python train.py --d_expert=256 --activation="swiglu" --router_z_loss=0.0001 --qk_norm=true --attn_scale=0.125 --tie_embeddings=false --parallel_block=false --init_std_qkv=0.0423 --init_std_down=0.00755 --lr_head=0.0103 --schedule="cos"
Below are experts of layer 6 (counted from 0) of a mixture-of-experts language model. Rows are named router (the router's row for the expert), gate (a neuron's input weights, with its number), up (a neuron's input weights, with its number) and show model dimensions 0-223. Each number is 500 + 50 x the weight over its row's rms, rounded and kept within 0 to 999. Numbers have three digits each.
After each expert's rows: a language model's description of what the expert responds to; "gets" lists some tokens that make up at least twice as much of what it gets as of all text. This comes from a sample of Wikipedia text that the model never trained on. Tokens count by the router's weight.

# expert 63
router:551463520436576541540543412515475489470510459497478521576451497509459459459481477544606476518495481442468441461609570570460485509560511514451507500463581585439419579431465505480528435505479599536567498570387494519555475535531425450493458597474527507442437566540551491481510491522512580589487424555547509516567498519509497523510498561534482451602570476487495436472553479406531526482525436468511438472544375415532508518501487506480602571581553477511473589433421448525530531471396492458526542513489507541437440443514507503580433465481486522456602503627435627523568427453405515452512507497461566528520509466498545599460493512462471569440531521470540461490512481445369469471454
gate1:508509580417492575429483490524464433530403488504538538528433441560469490432604471488398597525543402510516462480502452579474483433456527545509487550506482499502585555562475514513523529405527516616435523577505493480551514479486540457496375585461455587466506527598480552564517592466531605525484575572612482474452506425447525538429587546477552499479458554548583504531452582498524516464517413453545597471500508577453510515502424424548445510612580473437539520593467504490524510430486472467442517566468570467524534519532495435568506575488554489526523489443441498504477611528487531582530497531507568526525515499447480550542483493567520469390526542502572469510460486442552502586514
up1:482565583475530375554449542492559502436528460452443434498535476539556499374501483395490519467435549512574563602474558379564422547471469507472480499505497644498420430490545458545519443521510475433424422475450545553353531562561436500494586497480487553512484497498552508488375518503501530522354551537453516424424570446531412428458395488489536463503525460434453532450475478432538533530497477459470485518546528453564499540562532447461508411406525517582533460503480477473510532526468503503546553467517494488512524416510577563426472513484401490497407517459503475485528502523381379499490526524451420465447454454498537444468495485470514521527503484479454489554573509516467499522482
Description: Conjunctions and to. Linking words and, to, or, after, until, through, usually following a verb, noun or comma, e.g. disarming itself and handing.
gets: " and", " to", " or", " after", " &", " under"

# expert 24
router:555348480458548483491565451523438502445505433504471572557484455471373504547515461533490491387429458462435512558535485551523476524474458500560515484490546537512469567452446438474486422554423554499517498568523420480492638526535406458487496566408456580534477530518562482539499533539567548551577450531499519551579511556464436545441497525503524473518552489553614471548501431415628465561521406475477427459526449437513561524545485524447553502530545500520498535505491490554539499469463501480557526540520480565419528429462525431506477493478457584514597432567428537478552421457363532432521505477500562507495569538469519637443480522560411501474530523467561443499547512452445471495415
gate0:470474513442437569493524500532447520454479514508525519486455465542473432560385494542489507521528425557525457515482444474530507554524505420538366447488525504528485503513513507427531538409528476484520557477478483513580524516468584436595513595543487452367512524582498453434554466522454553600475458570548527487487438536549555506564632479417477507576566539511485468515445526589586507542490630518481508519477487507416516530495555491518504485419533490505500432602474551531464540548523424476563461513473475571552559567457467460513544492519552511528608447574511540557312460495536516542464482430433586556523492460514519394481491501553491565482511564464458404511514408575580501531430
up0:538504605438544623532464477502557538562551531511566456437526521502395527430594516464511616478381583454466442500432548488498472424489498536509556487528550491534568422565487487528506531458445554430528509519470453515470425574534533445499407508512528457563495536486420584505386517532536498553549517522496449501435453517386537498501514513438639514552526435491509474501508455563564521492577488399534416469533567494560465490518403444536501487462521614472522477554463409492453451445499515524498490412508464567461617513521485469440455510597457369537531506467515543508519506507483410518474493535504517440423484543514506568477552472441529451478546539586454590503483476582558505488586
Description: Section heading markers. Closing == or === of Wikipedia section headings such as "Heritage listing" or "See also", plus common words like work, up, it.
gets: "==", " ==", "===", " work", " up", " it"

# expert 61
router:549491485438508536477586425569469488479501489450529519577478534466430478449499399499545498450476489479525509488592541525491459556465502517502454490446504495510454601408510502519554412508442541519553442558459484503547547570579460467443462572477468573499429601519549428399532509527544572594515481564522465485578484598476528481445517569528600465418574502446566484502474495497480460541562459503474391479602437468412564530495498490532528575506389506505447521490448424459514468423426490479541586504509502517398489427553504473472528523403442506539539478536468519418508421485394537525491465387449566535450536447509606527494435507555405546431557485428538446451511573439409459497475
gate1:495409565460458566555502555589543515483516529518427434496461473542454534515534510521419421448512586423510446484534443476525453596517482557577507454475491506553428515566524496590492491443545489550528429540378470463498536484431438491530519531534479565557480415494484608518607531523480510498574484512476494508547531442510563555540496533527558458497562515533518620611574509486479437521577428492537511506528514453617608476597514491453482625509484509460417466454545538493470554543493555533486516486544426609512471586656462470504447568506545491484529495464488544500467538521555548534496606498479511537421580501522525523517462516573451464486486561503393579451463465425467430487600
up1:507563491484422560437553528504507442452510487421519530482480526486552502476586511511493547533538453445517507511594546477484467647492493616595398472471515502564527506482465486531542496456500514519481464484477569530539353522477456508482576449513516483540560428449484487447547590504454561473527494463423395522543523486503510508437495496515512449511407506642507473536548533499517414454493419537452499409492474471560536471425444476589436583522519499464581436446555521494563465504452514516499518478544496500512551565501446555440463581414585448505452509455543562555464580519527487558548483577565532454498593470618365444550516487517556449507520451461514356553558400530491452467561
Description: "as" and "u". The word "as" after served, such or sworn in, and the piece "u" inside foreign names (Seruyan, Puijila, Bu), plus "ter", closing brackets.
gets: "u", " as", "ter", "–0", "ri", "to"

# expert 10
router:478456470436475487487529472535484579485568459456486610567516572437487455475458453415537440486473451462465484456501531600507547528462528524475473497420537567513436509539503461551570423529443587578549398533564470547491623590477459426548516592465494576510438520497529417481509500497507567483480491486614504480550513567487431521521549569555438517527540520466588452488559520473524502517503521494537443440521490455540556568519565442591478537522548498464485602443511450504499470397449539531531518447492434546367428471497535475576404492457476448493568446568442522599498471497451541490457455431493614497484518578540643564452502557499458494483605515503433463505506595477429438482460
gate0:485495512436516491484542535557548448444553521452497491546511542524491496438552539502411473454451538461506473535506503464496415541486475469499480396535494532502438508548601516528484476498506515472505449556492497527604520512582399571450570444447425450469486497432529353507528494556524491493467484616438489474461486510517558421462467595403493447419442587414385597497569476370412424503511462430500446555477533447532503462566587445473510510541486515484483568528511557521501467499518489473493555606438480627513530475484468598522574537514433533443451530465539588565512486538529426466537509540442443512460515629525567577421472456555444481452426525483516583470483603526463506522472
up0:502520473517434433507516495584503427397519455490534525511589488612519519431581538449424502515510480498451576445496619458415417564463470428478528560404466470475426517496518507534552482539449646514510511445413509471547482469535433535454513472465489535580408432465558440511487527510470518499500566590474523515549506580472471561466501571504511520394446574492438631483560451453481439492482491453500432500466483502440542500576520452545479432546496512425478497576498562542467478563557578499519485536551440603510526464456580556491469578543463541503468591533491512514552520472467473433499532545535482631468527570566640530462415486567488499478437492529543643479498530543497499495503
Description: Mid-word fragments, bl/fl. Word-start and mid-word pieces like iz in visualization, fl, bl, r, se, os, often in technical terms and names (Flavobacteria, Blair, flown).
gets: "os", "R", " r", "iz", " se", "ri"

# expert 60
router:453454543458475521543472459597459598435501435522503536574444491487452463484421466504516460518441438515526464429547578543506473459523467528495524490512518525389503556461422509408468386498472604520537461535473487509501573584506472422512447520450530466570432583505500451503582459505574628475521498511539468448530473483567456451415499528594456436510534492495507597551497449499515464486518448473483433483508465478495499563492504447565539473526486471494462565481459493499500451436414518457596639490486463579416442424519578454512479493428546502494559355595478470520508501399423529496430424418505464497525516527607594617505466529528516518405500527505483445539595521443472431442484
gate2:590458451448467491552553506482434472409418489519508537560479480517513456492576456466436545473490558614514381466489550573538446535431493551443536523456503447504460540509570399549504490468401480610555471518466463540459530517498443469457477465536481538416453387476683408504494446481507511516448474536479628453561468449462485502530497418514512475505452544455429547525475381425487503489421587494509491442550432559502485444569352409532566460547459552506418581522505463507561462528471510506432531518484532524438451490510478446516470549456503476517537536495462512505504463516503558437538482456466495487489474535528551559495408514467579583478575537497450544499449420624501495419522
up2:433506414508572501449550498539528531523462488552525400440444508463556517507486552555585476509466530496436593491544481364432514521559504484497515519507560637512441479463533544494541474501535529502510503427544408506415452465549492567569500554449450542608476497470527501542588463543552506526476553468607446496447507425502443512556406469437560472423394616501528494488543531513546463523510478488402518564477518456535547474483575617455511520530528538483573477539431600565428492477546472512553464449471480493529497524466565569534595553440595479484423412546527394580510548539556426578519475554500474483472442540540398539579467515443469466520521506411489480531491503523483434602502
Description: Mid-word syllables and zeros. Mid-word pieces id, im, ess, ell (test-im-onial, H-ess-e, v-id-a), plus percent signs and 0 in tables.
gets: "id", "im", "%", "ess", "ell", " 0"

# expert 20
router:529491497445504515511582415542466540420538399451468539569512510473491510458506465518515465490456422494490492499519569567436514500524488522534521501467541517446430557499504463458500424561513539528507455585487431542555538483524420456517505580384429560556424518532568461453531421518517533497473452486511497489574433560494483500438525595536447509525520516484598508554546517434575519520511489472472379527593425477520491573592466464521564492527508487482495605516469449507527473446402552465510617515432448553411450459542547501599398458486437575461608463536399538551548349427411513499525489440514566552507536472587564560462551567505460542446547520415493490527586529499424455477451
gate1:545398463482543524510612474503442493397502476517416538527546436485486492492427430538561524497534508490430451506563571528501499517480573468513489404476489618530506514431521490480507492547397491537554371488546562549522562484542457436503472491551566473419437558527415490428493479563545526580579404618579512528523477412477483529462533590510485472502596457460505447536472549498486516506514439485543419466565497556486491547468522518461540543576555497537443587459421531525498411399420515463602527559532478510436483496526487566479526513481532530583591453581500476505581505509511482531500433434554516508460489549552555530367393487547567535472569462565522483394552566514440510523500
up1:445657598559506505498384459503527520544494469448532447480478580519461508492547552497471444366464466483558556497434487490481463437575423601521479550474524411498497521467482530581540494528596535510445546542517430439516516590509566555527547477486472532618551558474553474595476605533567526484488599413454490465440536570474533438490544510524459435541446545521503489564545530457577594520505549568497558490488581473494543508469541392533513430480445428494481428508562495472617571552557385600467487550457497535517459471500565442513494527540567490485506526442514502532529451533500511520463558492452506512475510472454510522597570454513475554560516522463455460577403432471489447593471
Description: Table row line breaks. Line breaks ending table rows or list items in tables and lists, plus em dashes filling empty table cells.
gets: "\n", " —", " part", " took"

# expert 53
router:482459559465536522456548426604419546419549443484438519549442503459476559425507376532557453455471462488466532460554516526527546532574509520547501466485560572437433550492449397504436443575474580513558412589532474580524518555489476482474467552458532475504410493513549449506492492575512516564454500530545529464573492529471462492485523506522419414544558522484511426510505523427567504529529419438551436507590458488466418549474481446466561543497551495468478513495490510525561397460401486497620552591426546521441453425545554467559489506438517506511534448556471520574505397481383499515483518473554561574508539499535590528418517515563531534380514522509552472395522489415438469445408
gate0:438575538432481471562467528543449467501467466517469473485396535517456454432534467468519495532399464537493536420493487550524467417407529526544499519512422451535566551566552468474415513588451522441500524551540491424465489541551474485430488539502597550476613541437407386480465487527431488443493476421504417520495532458488553585538457568541580529509547508501582468502544549485559452457453417467442487407531445389532467482491501397463447441544409493530545453437501473473555509539436520483506542594459457566497610487443471542503527467629489479528522563568469474565420537434449576562490557519572485428408508528515526430602519457532521470506479468442467454496454590524567455536490
up0:502424591598512537513536427537478566519512556532489515433553475486462413556547574456476442473535561482405503553557568493510571533505486474455523563472522492469576529396364483573545511444508564546446578539504507470535513496519471466511524579499489521447370497543497588524470459495554493372525594510515418461431435555542484518467549506542527558483563555442489432587518560479433487547533591449571500553434561564496479524452546548425489541478520522481471543542549494453460633480538433487574551556418528488522579476536601498612469618481538481571387486516516433507511483545536442485419472516464512474499498509446443514526478520604463478476482476526525409488556465508466573557518
Description: Nationality and place words. Nationality and region words and pieces plus at, as in Italian-American, Indian, former, estern, Melb-our-ne, at the festival.
gets: " at", "'s", "ian", "our", " American", " former"

# expert 7
router:517396513462606462496566464558428565518541450470472542585524532475477510493488389480524497468462483465466481499544586531535472480519494537540479462459491552489485584492489516542559393588480565570527438565431544578527560474540457477504479545449477564474454606520501464476539545495576605611577465507527518446501431597544514504459573557617416446522608509496560483586577502420503489540514414541522402534563468484536583526585477402497518509543524441540493512458435537540557465433457522485502549530428464547406471468481577501543420475503511537569550452552451530567512423448401507484485426435515590531474469500522563590489550553506463546461521446456506500433570475481428463457483
gate3:538508549543571517557513443535535470422452605529496509682420492442478544475561583503595411488480442558452428488574509596440456510486485550586587479474544435527517538479558499500460514467351579455494493477543510449600550496518555436551453443536611554515486472465497466524439505527490477483550445461515478537589561538419453541536361546573476488517478432436572513509484412509516561520488445424452462451541490431485469521523508550470459481620437512510552573440389493451554467498507572432469465439442547487503506451478538540493535545567491506369461497437421524508476501437483534500507452436579553461526515493464553441549488489513528506437522573523528481478500558490535496465495
up3:535519552492512510416524544436497536545577499440472489504472504522555398529521556456553518477444472523481500509421454539481482595474557460450467401470439494513611520546504526475436523521515527415564581498593575540534511477431500568554453471520501452479505502550416471473514513602513416548520447399416602504582523530567505447421467562500510414451498451439503494426490507552526444536520491528535512422505462516536518532547501492426465446539533432563527584384509501528488447526490465502453535544483623427508377552473420560522481518586532548519527570550447592494537467471446530450556564558394497422476491513460613463529524567566562459384445547500523495468486607438479490483434
Description: Blank table cells, "ud". Empty-cell spaces between pipes in wiki tables, line breaks, the piece "ud" in names (Rhuddlan, Pudsey, Budd), and starts like min-, differ-.
gets: " ", "ud", " min", "ran", " Min", "\n"

# expert 49
router:547461483414508460457548435502486544446524471465500626584480506497516500516532427541483478434411425514508456479566573548528561480464527462525551478517596547512472563514507487544520396607511509574534452602414431499561586436500392478500531593438455521517449547496536484546500454513522608589471474534548498493582490515486469471443555565605408504495529556503489415557511472523623508491543464495482511574513442499477539503523500438513538484514480519520506641489469478519562469462459492426552514508482485533436459467537521459526458431531459586461599514586400601592566406463468524511442464472508579543475528530541583524497532577537423488452569486466522492479541513527380397496476
gate1:501531479614449527449430492474489385571566474489522511504522568540453459485577517483571485424457439526478565508507493589459438451525537525427500528573536499456503614567488450443550461450521482533401442554416519567506522486488472546536473519480426507557467559456493525521561618530533474411459549526578493510444556673452552562499490492528578436517578522563522528507515544490560514528591428536464491491514549536494469466455523359614520476485501566541480483560472411581525596457458492555520592471512452503525583500429509538501470488499473484475474510568489513518614447541404503554497501439499518593535433469444537541517561455557558446484460542466450439586495444537574506530434
up1:532503504560503487471552552490568560446515541623520526491535602416547625497461461468502511459502474500457560536448497466470523562495485462452535529458577531570477544452431578635537481526433461608551508492511466487526431518502519506511511541501529418512400397548531449529427409516523506422580444558551504535535474512492418503566455460560423498442461599526412400508573511507475433492458580502528479467531537529483588548540542579514475468506466518463477470484495627453481532548437631364461509428599478487473506579451532428497506543528513639479516528428507489553401545461520542488503494475482450443454471512448412489502481451518553440574481436450506508464517467435516512466508
Description: Hyphens, dashes, headings. Hyphens joining compounds (top-selling, two-lane), en and em dashes in ranges or empty cells, wiki heading marks ==, ===, and slashes in km/h.
gets: "-", "D", "===", " part", "–", "=="